From a checkpoint of a small mixture-of-experts model trained on Wikipedia: width 192, 16 experts in each of 12 layers.
Below are experts of layer 6 (counted from 0) of a mixture-of-experts language model. Rows are named router (the router's row for the expert), down (a neuron's output weights, with its number) and show model dimensions 0-191. Each number is 128 + 24 x the weight over its row's rms, rounded and kept within 0 to 255. Numbers have three digits each.
After each expert's rows: "raises" lists some tokens whose logits its average output raises strongly, later layers aside. This comes from a sample of Wikipedia text that the model never trained on.

# expert 7
router:112123151100125162145133164127109068091140116188151137125127106114135140145130110127129168141145158081138144137116126155127126101114112133135148100149111138104141157181110100145111111114146122125128128095110092159163146094103127095136105104134060107174148151113153121098131111123108153131138163133114130148154128146114135163152131124109097079110097164140098135135138112175101129125180129147175134108115135116130158156105126091093153147116085109135145142204109119156115105095115121110125166112116158113164135170120098140153138153175138105130107081108105140088125148143142123135
down0:157093104130146104120156126156140137109116145119139132120123155151135107139114090112172127098177138098093103167135133096137126137122145091129116100131097099124128088133153125145161106103148102133130124149146161119113158122075129122101140171125141107162117109085140090099157137100092156122143165139133109124123121122166142184061178087095157126111102138159113138150137111126107118103153157129122115136149134078118149126080108112158070112130159086145133117143108121098167142122120126120140121119159113121106115106100149164153161088094129130139090151094114120105127122077165122164
down1:123116152160168153091148148139105143111103130144148084114101107121125105130158146130108156154137117106119139141133158124098099087165111129138153091188142123130082115150134151149129085144116151104147133119108106148118116116155096093141097106123179107134152144131159130130154126105141131101114115148084164133160105118132128137095127108084166155151112136132117101123116161107152188119145095145162109143177154118120124110165146124163111108148129137170145106179127161118161109121145110104119155144146134154139123081120122141099161139098115116150194129108176118081152135104160109168
raises: " in", " and", ",", " at", " |", " as"

# expert 9
router:097150156119095159151104155108101093110128114164152160156109116140116150138135131134107141135108139147161118126147142155102111101141136151152161157155136170110120143133142100128140121138100130140115151122107114158177156097100110087147098113153085096135159162137155096094106150103137155098175130113123138157141156153097162164157113126088098086119095150145104152112119102160133134092175106151147140103142156142101115163102134105107134178117091099154152140163096111143119139108097154126110138143122106117170166156149126103144146171174156095128110105150096161123132161151135153118
down0:131100150116107069101126152148160121113141150089099089147107134135113124163112069124130125114172120109093110152135127124128136128137122124169133128091106112148110102106114149142112095112157129139122090148117139109144179105119119166153122123134138120150116116090154105118170147095114130113158152167144096156168135120134177160080166118111148118098147141150110148140177162126129121092107135130147099145144117106125126104083142100169068109134176102125130177121125122108151135144139154115162093167115127134092107086102117158163155092115127123157103153122115134094106123101167160127
down1:121118141128114160121124139137113105129121158145144104125142094117137090152132134115078151146173143144125123118112144132102102131150161134087141164150127078130086150151142122143132103143164158093148140137097093122130104101134109093111156098126107120124118164158168102123136127109152112070099118125111125122120116109166126108116126114090132146133132126163114094145139108105144144114174100132181117099131159145094153148150135119199096115147118146162105142089123145111175143111104118133102113076134145149142169146136138132093190175111104107110176140089136091118177112112149105152
raises: " since", " of", " and", " in"

# expert 13
router:100144162128103161151094157109108095106122102165156154146113107136111154141128130154103152133111147150164123115145141153109106098145137159151157154153144163101107144128151097131145111136112134151112161115112105148164155107091110083150101108158092092133147158131145102085108141104144155096162137124128137162148160157091164160162118119098094083121092158143117155114108099143120136107167111151153135108131162150100119153102135099110141177102089099144175127147102110135115136100086150142109147138123113126164160161149127099147156167164155101122101106145096154123126157152143151115
down0:118096127103157100132171159172162144113148144085099106121141153116117131116122081152166113119161093087106073171132142110134114129111080119152159109157103143137138070137148155148137102139140119132110118112141117117089164119106088135115130127123145140159086119100141088111156152111128158129172173136135093158121163121148167156119156115115120131077141114147113127138141101140122126105127162122152134107147136135125108090102149106166115100141126138125102131156121143148093157158157162117154102104118118132113106080084111162162185091113111151120094112099097133114136111128150136155
down1:142090157128117133115115116127134117099124144155114092132124140125140125136105139109100148144162118140128143152077166152088140114163125119129166127168160125105080130160150151126148067113130178115134154123120103149147098117124096109108118100154137101100144156110195110133131126126167139085152120129095166089143128110160159132129105106092160174138100142128092105158142124074145153106167127150155103145130129127124134134124141128173138088155121118154122118124135154096163119078114116138095139110136124106137123136123140138159175149099091122150179115140183089090127124086139126163
raises: " of", " in", " since", " from", ","

# expert 2
router:096138189140124124130095142114127101104115123145157113140148134118093095150133132130113136166128127144165101131154143130133151099158103158111176100142161144107132127142130092151128123115128133136160171129110140149132130099121138113121082136109119102147162146172155099095107113126129193115162108120133180140174103179101163169166120099141131097104092162090154142084133147158110124108148133139162142067116138108113145147115116096062158135108102097161140134132104144111121158108114122120128129127106087111152101171161144120149162150135153117133095092128113165113125115138132154108
down0:153088127131165086134155149157143099104163107082130104154101155158114107119133095149166133157121163084117093153134098100129150106131133123136122107153092120130125122130108156170136111123189137147118126138150134105098162099113119137118120118131111089130103096119149083136158100133150140133154135108157082169158127141136154136104150074102131136104145119132090177125124142122120127104092133148175114139108116127125136162103116082137085116130178109123096124115097125094137125150156150150131140156100110170177114109121112135165144087128103130146102110141136183140188146114154137136
down1:138138126138103131085110133143143107113186109141127083136098086084108085107154116089159099132163117119113142120131171105123120101160145131134150094163193124114111123168131151154111127154156182083154166139124126116145092124141123092105116089161118138123145146137145162153172136129172156099124144162136144098140099098162125130145129138091158149152097110163110090151092101127136150104146100134122123122135097147102142116149157133163113109158126138162126122116125175122138132103130102123150127089153118130120143119164115112134152105088090129099126152089161092091117136106162112137
raises: " (", ",", " in", " of", " and", "-"

# expert 11
router:101144151117102161146096159104104097113124109157147159157117109141110140138134130145105147135108147151163121122147141174104110098144133152146149153157154165097114154127143106137139120133106131145121150106109114159175163100090109078150096109163083092132155154138152094089107140111143162094164123119124132166137155162088160162162116122105097093119108141143100169115101100143129130104170113153154138104136157146099118160103132104103136180100096097141156129145107110139116131105094161143105146137117116115170171160145123102143151167163156097123101110152098153117125158147142150122
down0:141072125115143064135160146161188124142128157072118109138147122138103140140137062127165131148136143078101106140145128122153115109117087098143150113138081112160104088110139156155106099146159133145100117123153145125111171114117085160138112131139125136156129138087143102089165142119118130106127194122152124124152108117179151150117165116124137115084164134153098132145114148144114107103102153154165125122115146120148112118088144145150108130159107119110140134151129172115115129148158130133153136116126114125102086079122123144134143092124112161138096099120115149076148124139171122140
down1:131143135175119139103145105133136116136151118152122106138146099141142114143106145101126142145157160158094163155130160112068126105179139139105169095171123109106102141150125148100172071133140125137162130110079116129144110089137127112129116101159163124089169136124149129128151115115180133101125130121135127079152119146160149123102119113113167168155088129160093104153117109096137146146154117154127150128137122143130140133179155115168110113129149161192123144086121171107176107104114126116077141076146148134121125124130129129110171124132133111129151113126151092100139118110179108138
raises: " and", " since", " in"

# expert 6
router:103146155124109155144084158116098093115124099162147166150106116131110144135119141143107152141108149151163115112142142156106110105150138151154160156154148173109111146137151109132133127123103136144118161117110111159166165096097107084151094107160083097144145153131155091093100145101132163100167134122131134158144150157092158157162125124096099093113103149144112153113114106136124125104180107147160131110132158141097113154112133095110137177104093099150166129155095106137113133100097149139111147139128114109161169165143127097153153165165162102123100105154097151124124156154142156121
down24:119105152138118126128097079182138084137102166162137123088139098141133122098146097156128145144115148162124126110115133140122139124151113133123120096127140139069149169156114174154186145097093121168128149122144149143144157079099124121134098146104166151058119084117142122177125127129126079119136155139179143109121115087073157113139142134126117091111104123156118136161133102121116104070114112125152160117135125146135115141144137102124128087099118129130144152115109123119123123131114116113144153100118105126125117126106134205148126144153148097143133085088159165155143127109138138144
down25:087190146079156130160133141120116127155150144164095126122115124129134111107122088121147137143144144115106106142087103131116091118148177112125161138098090118127129156119090123138108152133134103130132110135146106186113087124143162156139133157146080100152139111125099123110143113143173112101189113129108101143132161128172115146118122091097097131107178101149153134127128102132155145120117177147125161104098114127131160092118115158142170149081079135095177096118135130144149127140133156111119093137131133106206138105115094128128156130146161139098140146117099132130139135133099111117
raises: " in", " at", " since", ";"

# expert 5
router:111160155114089150157114129100119076159116088177150126144100097148129158115107123124108117122123136126143097117104183139130115101153146139155172144162104133105154116177114135151107137173122127096086149114115115137135153109109176122153102080158119125151131141147182143092083136124124143106123115125150155152138136177130161153151077104115114127132110173097106131133102109129120120102123099161166100105123159135098167160097125103118150107127110109113139111147109112140121154127100179141114137094133078156143128143165136111196130136134158087115123114145108143135114091153133140126
down0:142115168130114103119174158152136133110125130087115125139163164120121097069136092154165128089127127081118105152144113143148116129108117141151136096141084112171156057122139124178104066128154118129086157145123146117089166128100097108108107154146140120166137113115127119103135162116111152138148133146117101132105128154132148142099148096096142108142156118137140144114140129143129114105130162119149114153130144104098157118093152121182094097141135151110115143107134159100163157134149168086148140126141126141121117087086111168156149109122132113161145119114126180109166125109170124161
down1:147119163147131160106151163141137104139157115147123117097117110124127122107132170097080130166171153150146127109118165120104126110145167113143143134189134122121094110162155141127167092122153192146124147147130108135123125119128088118125129108146113110114153166120139108084147118091130135098117116150119136094156123125171128102129101139082140197177112114124129110143123128126156173103177075152140114111142124149106144122165113110141103119156126142169099100130128158138151151140122139124119128108149171146144127127124166134122134155103087110127170149096179088081151110095134104158
raises: ",", " in", " of", " at", " between", " and"

# expert 3
router:109146130144104151157102136116101111129094095138127179175147119128118124112130165108119126106088154125156088118142180174081100103139139131176149121142119157091138132125152100112136136158141112167146151135107108156166159121106106093130104123177138139133176139131176104099084126115163141127139147163130181155127145160119167148144134115136095102066111166149125141130126128124145135112166138157145139100173156107083127148096119117132150134105117106157156151138103118113094118115094170132128130102111076125163121124136133081158157144138135098126130145141089151111140155122132154129
down0:153093129136167070107168139195167121106112155098126120136111113139128094151140099157174113112133142093115106183150126120135116099123112148129156078129109104143138054124168130136101096125169140127108105125137116101096186123108065113126091132124120136121165111118157132150135142113088136110142136143156116112126141155149159165107153099080122133098159122122137133113150107138128117118105168144153146124113131102136118095134172156149077133152137122133095149161093139137106126138134128177147116132130128135119105123104116133148159106117109113138129143127089132088167129088169105138
down1:090119155105121155111138155158116134112153141121116081146150118146129116110151163094118127126119132106101166115092133138115113086141168144148167147176164096155090117167121149107175083119158159092155120166113093127116089151117128104132131091156132118107147189118140106135132154149126141085091137122111124122141112095159146106156107092096141183159105135137139115140157115116157121114159095148154042122141116141111103170162147119148119126154114125161120121113146141119139130123134162137112106133133131121133138150126106119124180147096094116121166125097129093088127122078137142126
raises: " and", ",", " in", " ("

# expert 15
router:098132156126098159151086155104102101112125110160144161147117120137115144132120135140094143133104146144171113118149133166110109108140140148158160153159139167105116149132145102136131131129102128143118146110105109154167156108098104079149102107163088108145153151125154094077101143105134161097166136114126138160135154160083160155165122121096096086115105152143116159110105108144130129099176116142157132107139156146101112158099135096103143179110094096151170132152110105134121135100099160146103149139118121111160166161148123101154153161170158099126105102158104152118120156149136154126
down0:125080126114125104113178138149184110120122173105117117147117156122123101142116098152141119120144172093110110136121135112119093126142121114166132124139096127165108086121132107165130102150165120116103112132165151109120151111119090150138140127104121137134097119098173086085146163103120147116124174165115124142131195118156187117127165102081145110099123146166121164144135132153089159109128159164150127128118138114117146125115175085120101099162150139126146140151095121120132145163153171122162114094139136132101120075116111140158143083132097140136122150116122161095134121124166156130
down1:120115151127137147094120157114090121156186127165092072132133107147148149128123133106120130156144176124142151145139152116101125106150183135113148141188130089103089132170120129137144114112160170097140111124130126132166065116099091130113120094157117111100142123124163103097167110115170138097105110146160141096137112126141146104118135115126162161152155157134111090183112114091154148153166116136152127117135114153106128094168137141150125093140134128157124122139133137109164121112147109142108148095146134104107133139118129109119166099115116110123152109121127105113133112084177066169
raises: " since", " to", " between", " in", " with", " from"

# expert 0
router:098147135140125147145090175117098109112127104139151149159105079129147147121125113153099112121075133144161098121138126149115113106121150166128167154148159166115125155129114115139135130127112135139125153116108119163156156099095102075154089122167091094133150141140151096094101151125150156115155157106108113148115168149087146145146136125110093082109103152142131146117096114143110140110170113139151129111128159145098143143113163119115130213114101105176153124148087106132131142098103134140109159135120094127161163163123156101155151153161144111121114096152098148097135164150140153108
down0:131105136116139106143171140167121121119133150092114096165135157162150104116118088135164128110139134084114094119136130128163106111148129115142159150147089118145129090129159142173099110137149134168123094122130147115089197126124114122140126118106138093138103120125169082126161150132080134121129166132145107128164170125157140138106185106100139116076129144182103174124176113147108147114146144137162126128102123110172116108078150106130115096150152161112122121145121166118108139130147149124200100111119098159129097106115110167155141116109128141132099120126107162112136125111161112136
down1:135109150123140152104139125146124133149145114138097093097114134121165139119151162103090133151158125138137105140110139102098120113150151118116149103165147103139073134168145127114157102118129169113124155112132122148155098110121094113088093112149140138103149146104144116135160119122176120100100119136117158116146112129159125134129092123113178170140117105135113095151128128087128171137121096176141150119176130163105127143182140160150123080137120167185134135120137175101177105130135125113099132127159123131132156140144133128127193154119095137157168120085136099088119165101181100159
raises: ",", ";", " (", " since"